Experts of a small language model.
Size: 11 layers, width 128, vocabulary 12019, 12.7M parameters.
Below are experts of layer 3 (counted from 0) of a mixture-of-experts language model. Rows are named router (the router's row for the expert), gate (a neuron's input weights, with its number), up (a neuron's input weights, with its number) and show model dimensions 0-127. Each number is 128 + 32 x the weight over its row's rms, rounded and kept within 0 to 255.
After each expert's rows: a language model's description of what the expert responds to; "gets" lists some tokens that make up at least twice as much of what it gets as of all text. This comes from a sample of Wikipedia text that the model never trained on. Tokens count by the router's weight.

# expert 30
router [196 129 102 135 124 144 133 116 120 124 138  83 138 143 132 129 113 114 137 170  54 128 115  78 107 137 110 108  66 102 123 102 122  98  60 160 131  87 163 154 137 152  57  70 122 131  67  98 154 117 139 133 141 130 146 139 155 119  94 148 152 168 154 199 124 135 169 131 137  82  79  62 115 168 129 140 171 160 142  91  93 125  65 139 150 140 108 142 173 125 175 176 144 126  86  84 135 103  96 173 138 189 152  80 113  56 120 118 129 126 123 112 144  91  71 129 124 126  39 108  63 106 141  91 132 131 142 141]
gate0 [162 139 158 102 162 133 152 113 149 151 109  80  94 106 211 165 174 156 148 128 116 127 124 135 145 136  64 101  91 158 148 140 164 135 140 109  83  92 125 115  96 132 147 125  96 105 112 137  69 132  81 153  93 121 140 102 159  76  80 139  94 164  79 146 102 133 166 162 156 208  70  58 136 122 138 121 147  72 131  73 187 157 102  95 121 161 105 123 134 113 144 127 172 143 163 144 153 116 146 113 100 182 151  89  89  77 153 186 107  79 117 163 113  92 152 161  96 200  85 117  98 124 149  99 144 135 162 158]
up0 [174  81  97 176 121  92 162  86 129 124  88 119 123 124 120 103 149 153  81 196 134 172 114  91 125 157 148 103 110 152 172 158 118  83 117 114  91 140 102 101  97 155 126  61 121 121 147 122  88 158  63 114 162 132  56 177 142 148 108 101  96 123  86  81 121 151 109 115 177  42 123 137 107 121 175 174 138 104 134  78 116  64 106 203  94 115 127 123 124 128  75 132 167 148 145 145 118 102  68 121  80 175 124 148 122 164  97 173 135 138 156 154 114 140  76  88 152 116 114 126 114 169 112 188 140 101 146  86]
Connecting words linking clauses or phrases, mainly to, and, by, with, or, which, than, as in "as well as to learn".
gets: " to", " and", " by", " with", " from", " as"

# expert 3
router [175 162  94 166 152 172 119  96 133 155 159 129 217 125  85 130 147 118 169 135 143 132 154  78 144 168 133  67 118 133 127 161 102 150  57 157  99 130 137 172 116 197  89  78 135  63 104  33 172 142 109 144 189 147 126  82 139 135 107 112 153 168 137 113 101 147 146 159 123 112  90 105 148 106 198 131 183 144 145  97 144 110 124 146 170 136 136  96 142 125 124 163 119 130  84 150 206 108 114 148 153 141 168  63 143 118 133  66 131 131 110 102 174 114  73 120 149 137 119 133 116 137 120  94 138  77 155 144]
gate0 [126 105 129 115 140 159 105 130  90 167 140  73 197 115 116  91 213  86 151 145 128 206 132 131 131 162  97 121 122 139 132 102 147 160 100 137 156 193  78 114 122 136 139 102 165 108 118  84 111 103  90 149  98 195 109 138 163  84 105 157 139 161 118 120 125 179 125 143 123 147 121 145 158 118 132 155 135 108  74  80 129 133 160 161 152 165  87 134 154  85 147 180 140 123  82 133 160 179 136  82  93 135 190  98 163 174 174  91 174 168 119 145 120 138  55 175 164 154 192 137 113 157 147 141  68 128 119 165]
up0 [ 79 110 120 171 159 128 116  77 131 111 157  93 135 134 136  90 151 150  91 126 122 102  96 134 134 114 117 136 180 134  96  88 146 105 147 181 115  67 141 116  92  95 160 146 109 144 132 121 130 144  85 109 137 131 149 158 140 166 112 118 145 183 133 102 160  74 116 107  40 100 115 202  92 159 104 167 196  96 126 210  69 140  85 169 120 166 142 112 127 130 132 109  90 154 155 129 148  70 139 145 128 147 156 127 159 234 150 150 134 141 145 114  68 208 155 146  90 148 150 153 158 133  94 114 146  98 150 162]
Word-internal pieces and suffixes of Latinate words plus "of", such as cont-ing-ent, ens-uring, pers-ecution, -ments, -ected.
gets: "ing", "ed", " of", "s", "ers", "al"

# expert 32
router [177 150 126 157 136 135 122 136  51 138 149 101 108 151  92 114 115 118 144 161 111 142 130 105 143 116  94  45 128  21 118 132 155 157  93 116 185 123 163 191 114 189 123 124 154 125 120 125 159  88 170  97 107 113 119 143 179 102 128  80 149 150 144 170 123 112 124 184 164  85 131  72 128 147 141 121 176  97 163 105  70 146 141 149 124 154 139 118 142 107 149 163 116 107  61 110 160 104 155 154 131 160 193  94 139 126 138 133 132 114  45  94 130  85 133 160  63 131 110 166  77 123  63 114 151  99 127 144]
gate1 [128 111 187 131  87 130  86 101 109 161 159 102 187 106  88 126 109 108 109 163  91 123  89 111 101  88 138  81 111  69 110 196 131 103  91 164 136  76 154 180 151 111 179 116 137 127 146 122 100 116 134 134 152 133 131 111 130  89 111 103 153 128 127 149 176 149 108 103 132 144 161 117 121 170  47 135 194  91  95 193 128 170 155 178 112 180  74 118  71  66 167 135 130 171  74 204 120 129 157  90 165 141 158 134 144 127 103 109 156 155 157 131 158  83  96 148 154 108 149 118 127 117 140 134  58 174 121 115]
up1 [138 166  60  98 112 129 166 156 116 111  95 131  89 178 181 183 141 108  88 117 106 229  78 114 177 136 173 165 109 148 113 109 135 115 122 127 117 144 115 234 142 200 149 181 159 134 105 128 157 154 142 142 112 126 180 162 176 172 115  89 113 154 155  94 133 113 143 125 124 166 117 146 153 108 150 167 107 137  98 149 173 176 138 130 130 108 162 190 172 121  78 152 141 147 104 132 121 105 149 136 106 121 118  97 102  59 102 157 117 149 106 153 164 144 133 121 169 163  77 149  88  77  97 147  95 161 114 108]
Colons after infobox or list labels such as Relatives:, Part of:, Length:, plus table pipes, spaces and some "the".
gets: ":", " ", " |", "-", " the", "="

# expert 8
router [154 172  87 144 108 172 188 100  72 132 156  73 112 109  96 127 193 136 108 185  73  97 115 105 123 113  75  78  91  57  72 142 118 118  97 171 150  87 132 142 171 192 128 121 153 145  66  97 161 146 122 120 150 132 132 154 140 115 115 123 140 155 177 154 106 117 181 146  98 107 135 113 148 153 180 129 110 141 143  96  97 107  95 173 131 104  87 120 161  89 177 160 134 122  95 114 158  96 145 129 153 139 142  76 120 120 152 102 111 119  63  90 166 101 136 159 110 177 114 109  83 153  81  77 166  62 165 128]
gate5 [123 134  82 167 139 120 146 153 123 129 159 130  89  95 123 135 115 124 122 103 192 143 139  75 147 140  81 194 135 133 136  90 107 143 101 169 169 153 130 151 124 110  98 149 213  98  71 108 148 132 118 160 120  95 162 192  92 161  91  94 161 106 175 152 145 173 150 133  86 103 156 159  80 112 173 102 142 104 155 142 135 154 142 116 133  85 106 138 141  68 131 156 197 148  99 118 143 150 160 132  94 164 175 188 152 170 157 165 134  92  49 120 186 126 178 142  96 119 108 130 123 196 100 162 165 125 128 186]
up5 [135 159 118  84  99  46  95 177 107 124  89 196  91  78 128 129 129  71 153 190 141 128 154 132  70 164 113  76 169 121 130 135 136 151 101 159 126 129 127 134 157 146 132 109 106 105 130 113  59 115 163 137 131 116  89  93 171  85 170  70 100 112 154 136 119 113  98  89  94  98 129 181  98 141 170 130  94 183 113 133 101 153 133 179 147 143  96  87 106 116 151 118  42 119 164 107 114 141 136 102  42 155  79 107  91 129 180 123  95 148  99 144 132 139  85 149  81 178 147 110 109 135 173 125 162 126 144  97]
First digit of a number, mostly 1 or 2, in years, tables, stats and measurements, such as 1894, 2015, 6 ft 3 in.
gets: "1", "2", "3", "4", "6", "8"

# expert 20
router [147 169 134 158 141 155 116 145 110 134 141  85 116 136 100 146 121 103 167 169 100 150 126  91 142 139  94  84 105 121 136 149 128 102  72 180 142 101 183 185 153 139  96  92 113 106  96 108 165 146 118 115 158 150 118 186 175 128  93 142 144 200 137 154 131 137 143 198 104  95 118  98 112 112 146 196 144 132 158 122 127 133 101 147 130 139  73 156 167  61 134 178 102  97  41  63 154 123 185 129 117 148 147 122 147  83 150 115 110 141 130  31 186  83 137 204 111 171 144 146 112 162 124  91 135 124 147 116]
gate4 [130 103  92 156 152 171 175 137 102 114 123 113 184  80  76 166 103 183 178 104 158 126  90 120 122  93  99 117 187 122 159 129 140 102  78 136 127 137 115 108 155 122 165 126 102 162  69 145 130  66 156 104 121 147 161 185 156 102 113  99  81 131 142 156 160 108 101  82 100 127 125 137  76 158 140 154 139 178 147 149 157 134  85 101 126 152 200 153 145 114 178 187 141 146 144 108  74 104 161 140  80 119 178  93 132 121 104  75 141 119  65 159 141  96 175 119 148  96 198 127  79  75 170 157  97 120 116 100]
up4 [184 136 125 104 138 143 111 114 135 159 123 134 102 150 203 157 164 102  85 139  47 125 132 124 131  94 163 146 123 103 193 152  79 124 102 111 122 105 116 122 148 132 176  69 185  77 149 126 146 140 176 138 182 143 131 148 105 111 160  64 150 121 139 175 103 117 131 140 146 162 110 125  96 112 116 133  56 102 148 148 167  57 127 187  95  68 169 192 128  75  99 154  94 132  96 139 130 108 120 167 126 117 117 112  71 122 134 145 197 136 130 157  99 118 200 174 119 109 124  78 141  93 134 170 145 163 124 168]
Prepositions in running prose, mostly of and in, also on, at, between, during, as in "one of the" or "district of Punjab".
gets: " of", " in", " on", " for", " at", " from"

# expert 2
router [179 187 105 109 143 125 115 168 115 145 146  75 168  81 104 146 104 115 205 173  85 129  96  56 157 121 114  86  73  69 117 144 152 131 121 172 167  88 116 147 169 140 126 102 159 118 122 109 163 160 123 125 143 129  78 113 155 150 116 115 130 170 174 146 109 118 165 148  92 102 111 110 136 164 130 148 153 115 112 119 102 137  85 148 153  96  88 137 146  92 176 169 161  98 113  54 145  97 133 105 130 126 173 106 116  44 155 123  99  87  96  83 152 112  68 171 131 202 123 128  84 130 100 135 175  90 180 126]
gate4 [123 183 140  87 133 172 122 140 147  91 174 120 166 112 134 146 134 164 150 179 127  89 132 127 163 147 137 172 101 108 110 163 197 119 139 147 118 127  92  65 128 101  96 178 189  71  99 102 108 168 140  57 123 141 109 181 141 122 130 138 134 142 125 170 176 112  70 109  74 143  95 136  51 157 118 136  98 124 143 163  85  72 105  77 129 122 144 124  99  90 237  99 132 125 139  77 114 122 100 133 152 148 101 148 108 132 105  98 169  99 150  85 199 155 119 142 114 170 129 101 103 107 116 106 133 129 181 124]
up4 [107 128  97 155 142 128 160  84 135 135 133 156 205 103 142  86  92  55 117 100 115  94  98 121 128 103 138 133 109 158 120 152 103 118  79  91 137 125 124  92 139 141 142 131  88 141 140  83 144 149  89 221 129 173  90  79 108 119 144 157 147 138 152 124  95  72 152 131  82  75 151 170 111 132 141  85 151 127 112 167 138 158 107  98 137 185 156 167 139 182  67 121 123 148  81 104 137  67 147 184 153 159 117 131  82 101 181  85  58 117 124 178 119 170 109 107 118 124  68 120 169  74 104 187 146 117 139 134]
Prepositions and time words starting a phrase before a noun phrase, often clause-initial: for example, during, after, in, over.
gets: " for", " in", " at", " with", " as", " on"

# expert 33
router [154 173 131 150  87 143 188 115 124 150 166 107 135 117  75 117 114 139 140 160  97 134  98 122 126 124  62  84 128  91 117 142 105  91 105 155 212  62 162 161 153 138 133  99 150 145 125  99 170 120 164 118 126 138 121 155 138 174 129  63 185 153 167 109 116 121 201 158  99  87 111  65 108 119 165 138 104 142 122  96 112 131 104 164 130 126  74 124 175 105 162 144 166  59  89 133 166 116 141 159 179 164 162 120 121 126 134 102 153 124 107  95 145  99 122 154  74 159  57 121  74 130 123 134 175  40 155 139]
gate4 [123  98 100  75 122 147 136 116  64 145  67  94 148 122 111 151 163 112 131 104 182 185 104 119 107 122 134 131 127 137 100 109 106 138 153 138 103 122 132  62 145 148 127 159 110 163  75 134 216  97  86 163 149  72 116 134 105 174 127 156 140 137  98 144 106 102 195 128 128 142 190 146 146 149 159 127 123 164 135 108 111  89 117  90 156 137  67 137  80  74 132 124 166  97  79 120 175 125 110 166 102  86 121 192 186  90 117 125 193 140 139  45  88 141 133 112 102 144  86 141 119 157  92 116  80 111 178 157]
up4 [206  86 135 196 156 222 121 132 154 141 140  75 120 116 178  75  74  98  97 158 103 129  67 132 110  79 111 148 126 154 133 112 158  99  87 156 104 179 123 158  85 127 140 125 133  60 121 144 127 173 101 136 108 132 114  80  76  77 199 146 121 149 135 124 107 143  77 105 157 106  97  53 155 185 116 111 166 101 121 132 112  67 139  66 100 136 131 120 148 102 120  88  78 135 167 107 117 120 104 175  98 139 112 136 137 126 107 117  73 135  78 120 125 143 105 160 117 158 111 104 139 103 119 163 132 123 114 172]
Digits within geographic coordinates, decimals and long numbers, plus degree, minute and second symbols, as in 43°41′41.77″N.
gets: "0", "6", "5", "7", "3", "4"

# expert 14
router [153 170  97  99 101 174 140 118  80 124 133 125 164  88 119 132 160 114 129 145 119  78  94  85 114 152 128 105 103  86  87 116  87  94  65 173 133 129 173 147 145 193 123  84 129 158  68  90 181 123 103 105 166 107 152 103 147 177 102  98 144 141 150 156 127 123 161 155  89 157 118 103 136 141 168 151  93 131 166 137  87 141 113 149 181 168 106 136 136  99 164 130  93 125  51 125 159 122 161 151 122 141 151 109 182  71 155 143 123 129  70  52 122 103 109 124 108 171 130 117 112 169  96  86 176  67 214 108]
gate1 [118 161 213 112 118 170 107 203  44 125 121 109  98  82 139 166 142  64 126 112 112 111 159 106  85 111 123  99 138  83 152 139  51 122 164 140 107 118 155 155 124 112  63 118 114 148 109 124 177 119 164 121 162 101 119 148  94 136 132  93 150 121  85 170  95  87 132 121 141  78 159  64 119  97 149 146 127 119 159 125 116 121 109 160 146 127 106 138  98 157 136 175  87 222  63 132 124 127  85 117 139  78  79 141 100  89 140 145 142 206 128 126 148 110 128 129 121 181 149 102 138 107  96 144 184 114 168 128]
up1 [ 65 155 147  99 141  94 164 130 122 197  69 136 148  81 168  65 163 172  86  82  88 152 126 192 174 143 104  97 110 136 160 161 124 141  87 115 125  87 114  91 136 106 131 166 165 133  87 163 144 131 102 151 104 136 107 130 121 137  98 120 146 141 133 152 118 106  49  77 156 132 133 139 232 173 146 114 105  93 106 164 151 124  59 119 126 115 129 130 125  81 161 125 139 138 121 113  60 153 146 154 121 148 107 119 162 131 156 147 167 190 150 126  98  75 127 114 171 216 122 137 119 122 122  86 146 167 141 144]
Digits, single capitals and short capitalized name starts in tables, dates and part numbers: Part I, Sheet B, 4-16, Op.
gets: "2", "1", " C", " F", " B", " S"

# expert 10
router [167 165 121 121 146 200 175  99 132 125 160 117 146 133  95 139 163 127 141 151 145  96 142 144 142 176  96 115 134  60 115 110 111  85  77 167  99 125 144 190  90 174 128 144 141 128 100  78 138 152 102 121 130 141 137 138 173 119 128  61 191 121 193 154  80 123 125 164 110 122 129  49 144 164 191 184 120 137 158  89 143 161 128 156 177 119 126  96 151 112  88 119 110  62  97  98 145 136 168 176 144 138 136 134  86 115 169  90 165 119  41  84 181 110 110 125 120 151 108 161 121 108 105  87 180 138 140 155]
gate0 [169 142 148 135 102 152 138 133 137 104 104  99 126 129 175 141 153 155  56 155 172 126 109 137 123 128 113 126  59  61  84 134 115  80 130 168  81 109 176 105 148 137 125 151  93 164  83  79 113 147 148 167 135  87 139 174 212 104 112 102 143  66 182 123 117  98  81 198  83  92 146  45 181 131 120 106 142  78 169 122  97 142 151  75 153 171 123 135 151  86 105 169 110  81 127 161 194 106 108 138 130 118 145 102 156 167 117 179 145 136 116 149  90  99 124 106 149 117 115 135 159 158 117 166 141 150 124 103]
up0 [208 143 157 114 197 133 158 212  88 119  67 150 128 111  81 118 142 110 119 159 150 200 134 168 100 122 126 193 172  68  98 154 114 108 115 132 109 148  98  97 163 131  69 158 130 113 100 124 156 128 120 141  78  99 104 152 161 119 151 107 163  94 133 153  97 115 135 192 128 118 151  77 171 176 110 126 145 166 152 161 148 108 110  79 120 153 119  97 160  92 135 120 134 110 103 136 160 140 187 130  95 120  76 134 150 145 143 116  66 149 160  96 171 138 158  98 190 126  64 103 138 178 180 163 133 120 112 118]
Single consonant or short pieces near the start of a word, often right after a prefix: m in subcommittee, c in coinciding, p, g.
gets: "c", "m", " M", " m", "p", "g"

# expert 27
router [136 143 134 109 127 146 186 100 132 142 157 127 136 111 102  99 130 126 114 175 117  96 140 131 170 171  82 121 155 128  91 134 162  68  93 167 122 132 172 173 149 128 108 140 155 153 104  80 150 115 151 107 152  97 100 136 151 134  82  80 141 163 228 130  88 158 134 142 147 136  93  94 122 148 146 140 134 150 168  82 116 170 155 143 185 116 134 172 117  55 162 131 118 110  90 107 198 139  85 147 158 173 143 133 136  46 172 148 155 160  51  95 123  97 134 159  87 169  38 148  96 145 129 110 171 138 140 146]
gate0 [155 158 152 100  86 144 164 113 119 124  90 128 149 113 103 112  76 113 158 101 150 116 126 141 155 129 103 102 155  86 188 115 161  49  88 155 144 145 167 169 101 139 102 131  93 119 135  80 134 157 142 164 145  89 126  65 100 149 147 133 150 115 102 176 124 128 158 130 123 122 168 126 153 138  82 110 123 165  94  43  86 164  83 122 127 166 149 124 127 100 147  79 185 168  83 123 146  89 140 112 151 213  91  93  85  61 101 134 213 187 148 153 139 105 156 177 142 110  95  89 131 158 176 135 135 131 165 142]
up0 [146 155 187  88  83 105 172 127  88  63 116 142 116 133 110 162 137 151 110  63 123  85 153 154 149 122 125 115 160 164 193 151 135 175 106 210 208 181 154  64 134 150 147 153 156 125 128 157 171 124  70 135 157 102 121 121  93 139 153  80 146  82  95  83 107 189 144 160 103 114 148 157  68 111  90 125 192 175 143 154 100 150 161 146 101 110 141 168 159 166 152 105 111  58 101 150 175 133 107 127 140  99 142 113 176 117 136 125 144 157 145 112 174 126  93 127 140 122 105 139  94 151 136 127 146 167 171 122]
Single consonants and endings inside foreign, often Slavic or Germanic, names and words, such as Gue-b-el, Grzy-b-owski, -ski, -vić, -berg.
gets: "b", "k", "h", "z", "l", "t"

# expert 25
router [151 180 109  88 111 153 137 136  77 115 109 102 128 153 109 113 184 155 181 152 122 156  62 104 124 184  87  59 117  73 131 161  84  82  97 133 130  94 158 162 137 129 132  85 177  92  96 114 108 137 155  80 122 143 158 117 170 109  90  53 132 135 158 134  75 131 137 186  71  85 129 124 155 105 128 169 110 169 119  76  79  90  84 147 149 105 117 175 158 133 158 120 110 124 137 109 160 109 136 100 165 142 201  98 150  87 181 143 149 171 112 110 153 106  85 149 119 146  83  89  81 156 100 130 171 113 120 138]
gate0 [161  96  43 131 158 139 129 136 114 145 110 118 124 159 178  69 127 103  84 134 100 103 158  99  93 158 115 129 120 120  97 124 137  99  49 101 164 135 131 139 109 118 150 106 118 120  92  83 176 156 159 140 150 104 136 119 130 136 111 163  91 106 151 121  93 194 140 180  52 143 125 184  67 127  71 175 117 119 184 139 177  81  95 111 123  98 174 186 173 122 191  88 153 129 187 131 138  72 132 149 102  92  97 142  83 103 143 129 143 137 154 147 142 110  71 113 172 164  99 129  83 133 186 145 132 123 150 148]
up0 [107 138 125 145 126 194 119  40 129 139 105 145  74 166 136  83 116 110  98 189 169 137 140 117 105 120 101 141 108 124 155 157 137 172 109 187 124 134 112 166 122 168 142 117  62 121 128  81 137 178 155  64 175 106 143 109 103 120 153 114 158 133 121 151 160 161  82 140 116 149 105 175 156 162 129 117  65 155  80 108 139 159 143 115 175 140 127 148 145 114 189  77 164 159 158 175  43 126 187 122  82 140 144 170 136 130 149  82 171 169 187 129 120 103  99 159 126 125 124  90 197 134 129 122 123  97  92 156]
Section heading markers == and ===, ordinals and position words like first, second, part, top, and hyphenated compounds like two-party.
gets: "==", "===", " \"", " first", " part", " second"

# expert 23
router [151 149  71  88 103 146 182 137  96 143 164  54 177 128  52 132 146 126 144 205  98 125  95  67 135 111  79 128 123  79  99 114 147  98  79 140 165  98 168 218 153 162 134 113 152  90  79 125 177 110 115 116 154 122 118 122 168 158  70 101 185 141 126 121 124  83 118 157 100  80  95 126 140 132 130 141 118 111 128  81 111 105 107 177 145 140  95 115 139 113 179 156  85 103 113 119 157 135 160 157 135 175 137  85 138 111 144 126 155 154  93  71 167  82  79 134 106 142 130 150  68 133  73 132 153 108 123 137]
gate0 [138 174  91  89 181 160 144 177 101 142 136 126 157 103 108  98 155 193 107 172 111 149 127  90 148 141 144 133  72  93 134 128 111 103 106 163  99 132 152 138 121 148 145 116 117 164 122 141 130 103 115  96 197 109  99 148 111 143 138 153 153 123 119 166  69 105 113 182 116  96 148 121  82 161 130 113  91 201 117 161 164 103 140 105 105 155  88  71 100  99 174  92 113 143 125 177 183 183 152 163  60 193 119 176 152  95 142 185 123 119  97 153 111 100 116 126 111 145 176 146  53  42 125 146 127 172 136 112]
up0 [108 113 131 143  62 137 111 147 207 120 123 167 127 147  65 157  91 158 123 104 139 168 113 149 129 106 114 139 137 149 103 137 140  61 109  92 150 133 172 147 112  80 106 109 156 177 119 143 167  85  87 110 124 122 180 143 137  98 120  93  77  88 102 174 131 160 135 144 104 188  91 132 129 149 171 144 148 141 107 157 137 139 191  87  74 157 146 115 145  88 192 133  70  67 122 150 124 126 155 124  58 154 156 106 173 140 189 135  76  68  98 161 123  91 131 105  88  90  96  71 118  73 147 115 163 124 143 135]
Pipe characters separating cells in wiki tables of results, votes or credits, plus list dashes, semicolons and heading marks.
gets: " |", "|", "-", ";", ":", " The"

# expert 11
router [154 179  81 105  84 162 126 125  63 115 150  92 124 151  96 106 128 133 131 153  81 133 133  55 140 118 121  95 138  82 127 130 138 146 104 173 195  94 139 126 127 131 110 110 142 102 140  74 136 137 114 101 153 137 140 151 140 116  71 109 109 218 187 169 107 136 156 183 123 108 120 126 159 174 185 201 163 132 139 107 126 147  56 141 181 144  72 130 158 106 107 155 138 109 140  71 153 112 150 156 210 163 146  76 123 134 156 125 152 148  58 106 166  78 112 144 124 146  92  97 114 114  99 148 161 121 147 163]
gate4 [118 147 108 134 118 184 170 116 110 140 169  90 121 145 161 139 158 133  83 141 120 109 142  94 113 157 151 113 136 102 138 120 127 109  77 110 107  87 104  88 112 153 138 175 118 136 118 137  78 130 154 131 129  98 121 143 164  87  95 127 148 156 123  83 169  86 101 165 110 124 161 110 140 119 151 126 165 166  61 157  27 143 152  91 107 156  99 184  96 188 118 117 178 151 128 146  81  93 153 142 194 121 142 105 164 147 141 150 183  96 115  44 186 131 100 170 157 136 126 123 138  12  79 150 114 110 151 146]
up4 [168 117 158  98 117 148 106 139  89  91  92  89 110  89 180 102 183  81 106 141 120 116  91  90 136 133 115 153  99 112 153 130 118 132 149 121 120 202 146 121 152 115  92 164 101 158 122 144 175 146 101 137 139 103 181 203 127 153 114 122  97 128 163 114 136 106  43 116 144  52 116 112 108  94 115 179 108 123 184 125 137  96 140 134 139 128 128 129 100 180  69  88 100 145  83 132 113 100 168  98 135 102 135 205  99 167 142  74 132 166 138 136 166  83 166 146  96 197 148 115 167  76  88  88 179 120  88 146]
Articles and possessive determiners starting a noun phrase after prepositions or verbs, such as the, a, his, its, their.
gets: " the", " a", " The", " his", "The", " an"

# expert 35
router [132 143  97  88 118 182 170 112  76 136 130  90 114 154 114 119 148 150 141 147 100 117  78 131 106  92 124  86 145  38 119 117 127 121  90 138 131  83 165 146 164 140 108 127 158 106 101  80 148  92 152 140 140 138 129 125 133 149  87  76 193 155 153 202  94 102 158 176  93 117 114  85 102 158 178 155 148 130 153  65  75 132 107 167 130 110 133 127 177  66 175 134 107 121 104  90 179 131 150 137 166 174 138  68 148  89 135 112 151 115  98  66 161 119  74 142 100 152 116  92 110 108  48 108 173  89 136 119]
gate1 [100 201 147 128 141 139  92 158 151 224 106 177 136 157 117 146 123 143 175  91  94  53 123 136 120 100 129  84 135  37  52 133 130 117 150 102 193 160 107 138 156 145  64  74  83 114 132  94 193 116 149 140 123 123 159  94 188  93  94  82 114 118 127 134 143 119 137 158 132 103 115 140 114 182 117 122 120  97 205  77 137 133 105 158 127 139 149 135 145 131 150  77 100 143 145 102  97 167 142 133  90 125 116 125 113 162  94 146 115 151  99 118  94 152  99  75  92 134 155  89  78 106 134 159 106 128 163 137]
up1 [179 111 118 151 112  99 150  86 149  94 149 121 130  81 150 118 232 142 169 119 110 148 135 107 141  73  88 141 145 148 139 146 107  94 103 164 106  79 185 104 149 130 130 109  95 189 118 130  88 133 128 180  89 138 113 192 147  77 132 107 155 153 126 130 139 133  75 155  79  93 151  67 107 146 135 122  56 130  68 146  98 138 148 153 166 149  91 166 169 141  57 144 105 179  82 126 122  67 132 140  97 135 108 164  90 165 120 122 188 113 142 142 153  99 127 128 112 124 102 151 176 140 112  98 138 204  98 110]
Single capital letters starting a word, often at paragraph or title starts or after hyphens, such as D-oggett, F-ingers, -C-omté.
gets: "M", "S", "B", "A", "C", "R"

# expert 21
router [153 141  99  66  99 162 122 116 110 111 150 104 119 128  98  91 116 107 131 190  64 104 124 134 162 142  92 108 102  91  68 170 127  97 144 121 158 122 156 142 206 158  93 106 124  90  83 112 148  87 171 134 123 142 107 112 154  94 136 104 194 170 189 168 124 142 177 171 144 105  98 108 146 163 158 173 107  90  83  73 130 115  96 171 139 130  91 143 115 108 158 202 136 117 112 123 170 137 168 185 170 140 171 156 124 142 197 104 152 114  69  96 142 110 118 167 130 130  53 119 110 118 133 109 144  80 171 115]
gate4 [169 149 144 118 134 138  77  98 156 164 116  56 130 108 132 121 117  97 128 125 151 115  96 112 137 148  98 161 127 116 130 141 115 109 157 124 177 144 111 109 175 197  93  88 152 110 100 134 150 118 127 131 119 119 129 113 141 109 112 172 148 144 150 110 168 192  67 114  66 153 150  88 105 104 116 129 168 136  74  88 119 120 109 163  85 144 157 150 137 122 116 179 109 116 122 181 187 113 150 190 156  94 145 146  25 161 211 152 211 126 111 122  96 123  91 158 114 108 166 125 164 171  84 185 189 147 129 108]
up4 [ 89 100 124 126 142  88 140 168  82 137  89 112 214  76 106 114  89 128 130 105 159 107 121 145 119 195 166 153 132 141  66  94 121  73  97 130 125  97 114 137 177  93  91 121 139 110 166 151  90 165 128 161  92 138  73  86 101  91 102 228 129 123  89 179  87 179 120 139 152 122 137  89 170 143 116 110 115  85  92  99  90 147 120 175 113 138 154 111 142  82  84 111 132 114 104  83 123 128 150 116 139  77 136 128  69 192 109 145 174 175 136 154 165 151 128 174 164 141 141  98 106 114  81 125 155 134 168 105]
Forms of be and have that open a predicate, especially was after a biography subject's dates, as well as is, been, were.
gets: " was", " is", " a", " be", " were", " are"

# expert 16
router [168 139  98 117 167 149 168 141 138 129 147  83 113  98 107  82  84 151 133 155 107 125 135 118 158  99 124  95 139 119 117 147 159 169  96 169 140  94 162 171 115 172  81  93 156  52 126  87 116  97 156 133 168 145 128 106 168  64 101 107 136 187 148 113 110 139 158 179 112 112  97 131 183 191 159 128 149 151  96 118 113 170  87 136 187 102  90 123 162 117 147 167 129 112 121 123 159 168 136 105 220 165 169  69 110 108 122  74 121 119 117 119 206 136  84 148 115 164  56 161 116 166 116  84 157 124 157 116]
gate4 [174 106 183 123 185 161  91 193 164 128  94 146 141 119 149 118 106 178 116 137 111 144 136 119 153  68 136 143 123 124 105 114 140 164 127 145 203 118 190 146 107 145 137 101 114 128 115  78 138 108  97  96 140 195  95 137 160 118 139 117  95 166 155 151  20 134 197 186 111 168 159 119 118  92 136 150 106  97  91 156  83 125  80 126 163 154 112 170 155 169 129 175 159 120 133 140 161 174 112 184 147 145 119 149 132  94 164 131 127 110 161 124 161 200 138 121 125 191 136 113  55 118 110  97 109 154  95 132]
up4 [122 110  68  86 137  98  78 159 107 134 174 126 110 188 138  91 126 165 155 138 136 105 174 135 126 190 181 169 123  88 131 165 162 156 152 100  67 169 149 146 140 144  89  90  63  99 127 147 131 156 166 125 102  87 120 148 137 134 200 129 115  65 193 101 144 116 161  80  96 120 192 149  83 157 185 105 107 151 158 172 129 115  88 145 117  95 107 100 153 102 100 110  75 134 151 146 140  88 123 173 138 165 179 133 152 140 103  94  94 187 161 148 129 122 168 146 147  99 105 135 142 123  68 124 189 137 128 103]
Pronouns, determiners and clause words in running prose, especially that, he, it, which, not, to, such as "got that dog".
gets: " that", " the", " he", " it", " which", " his"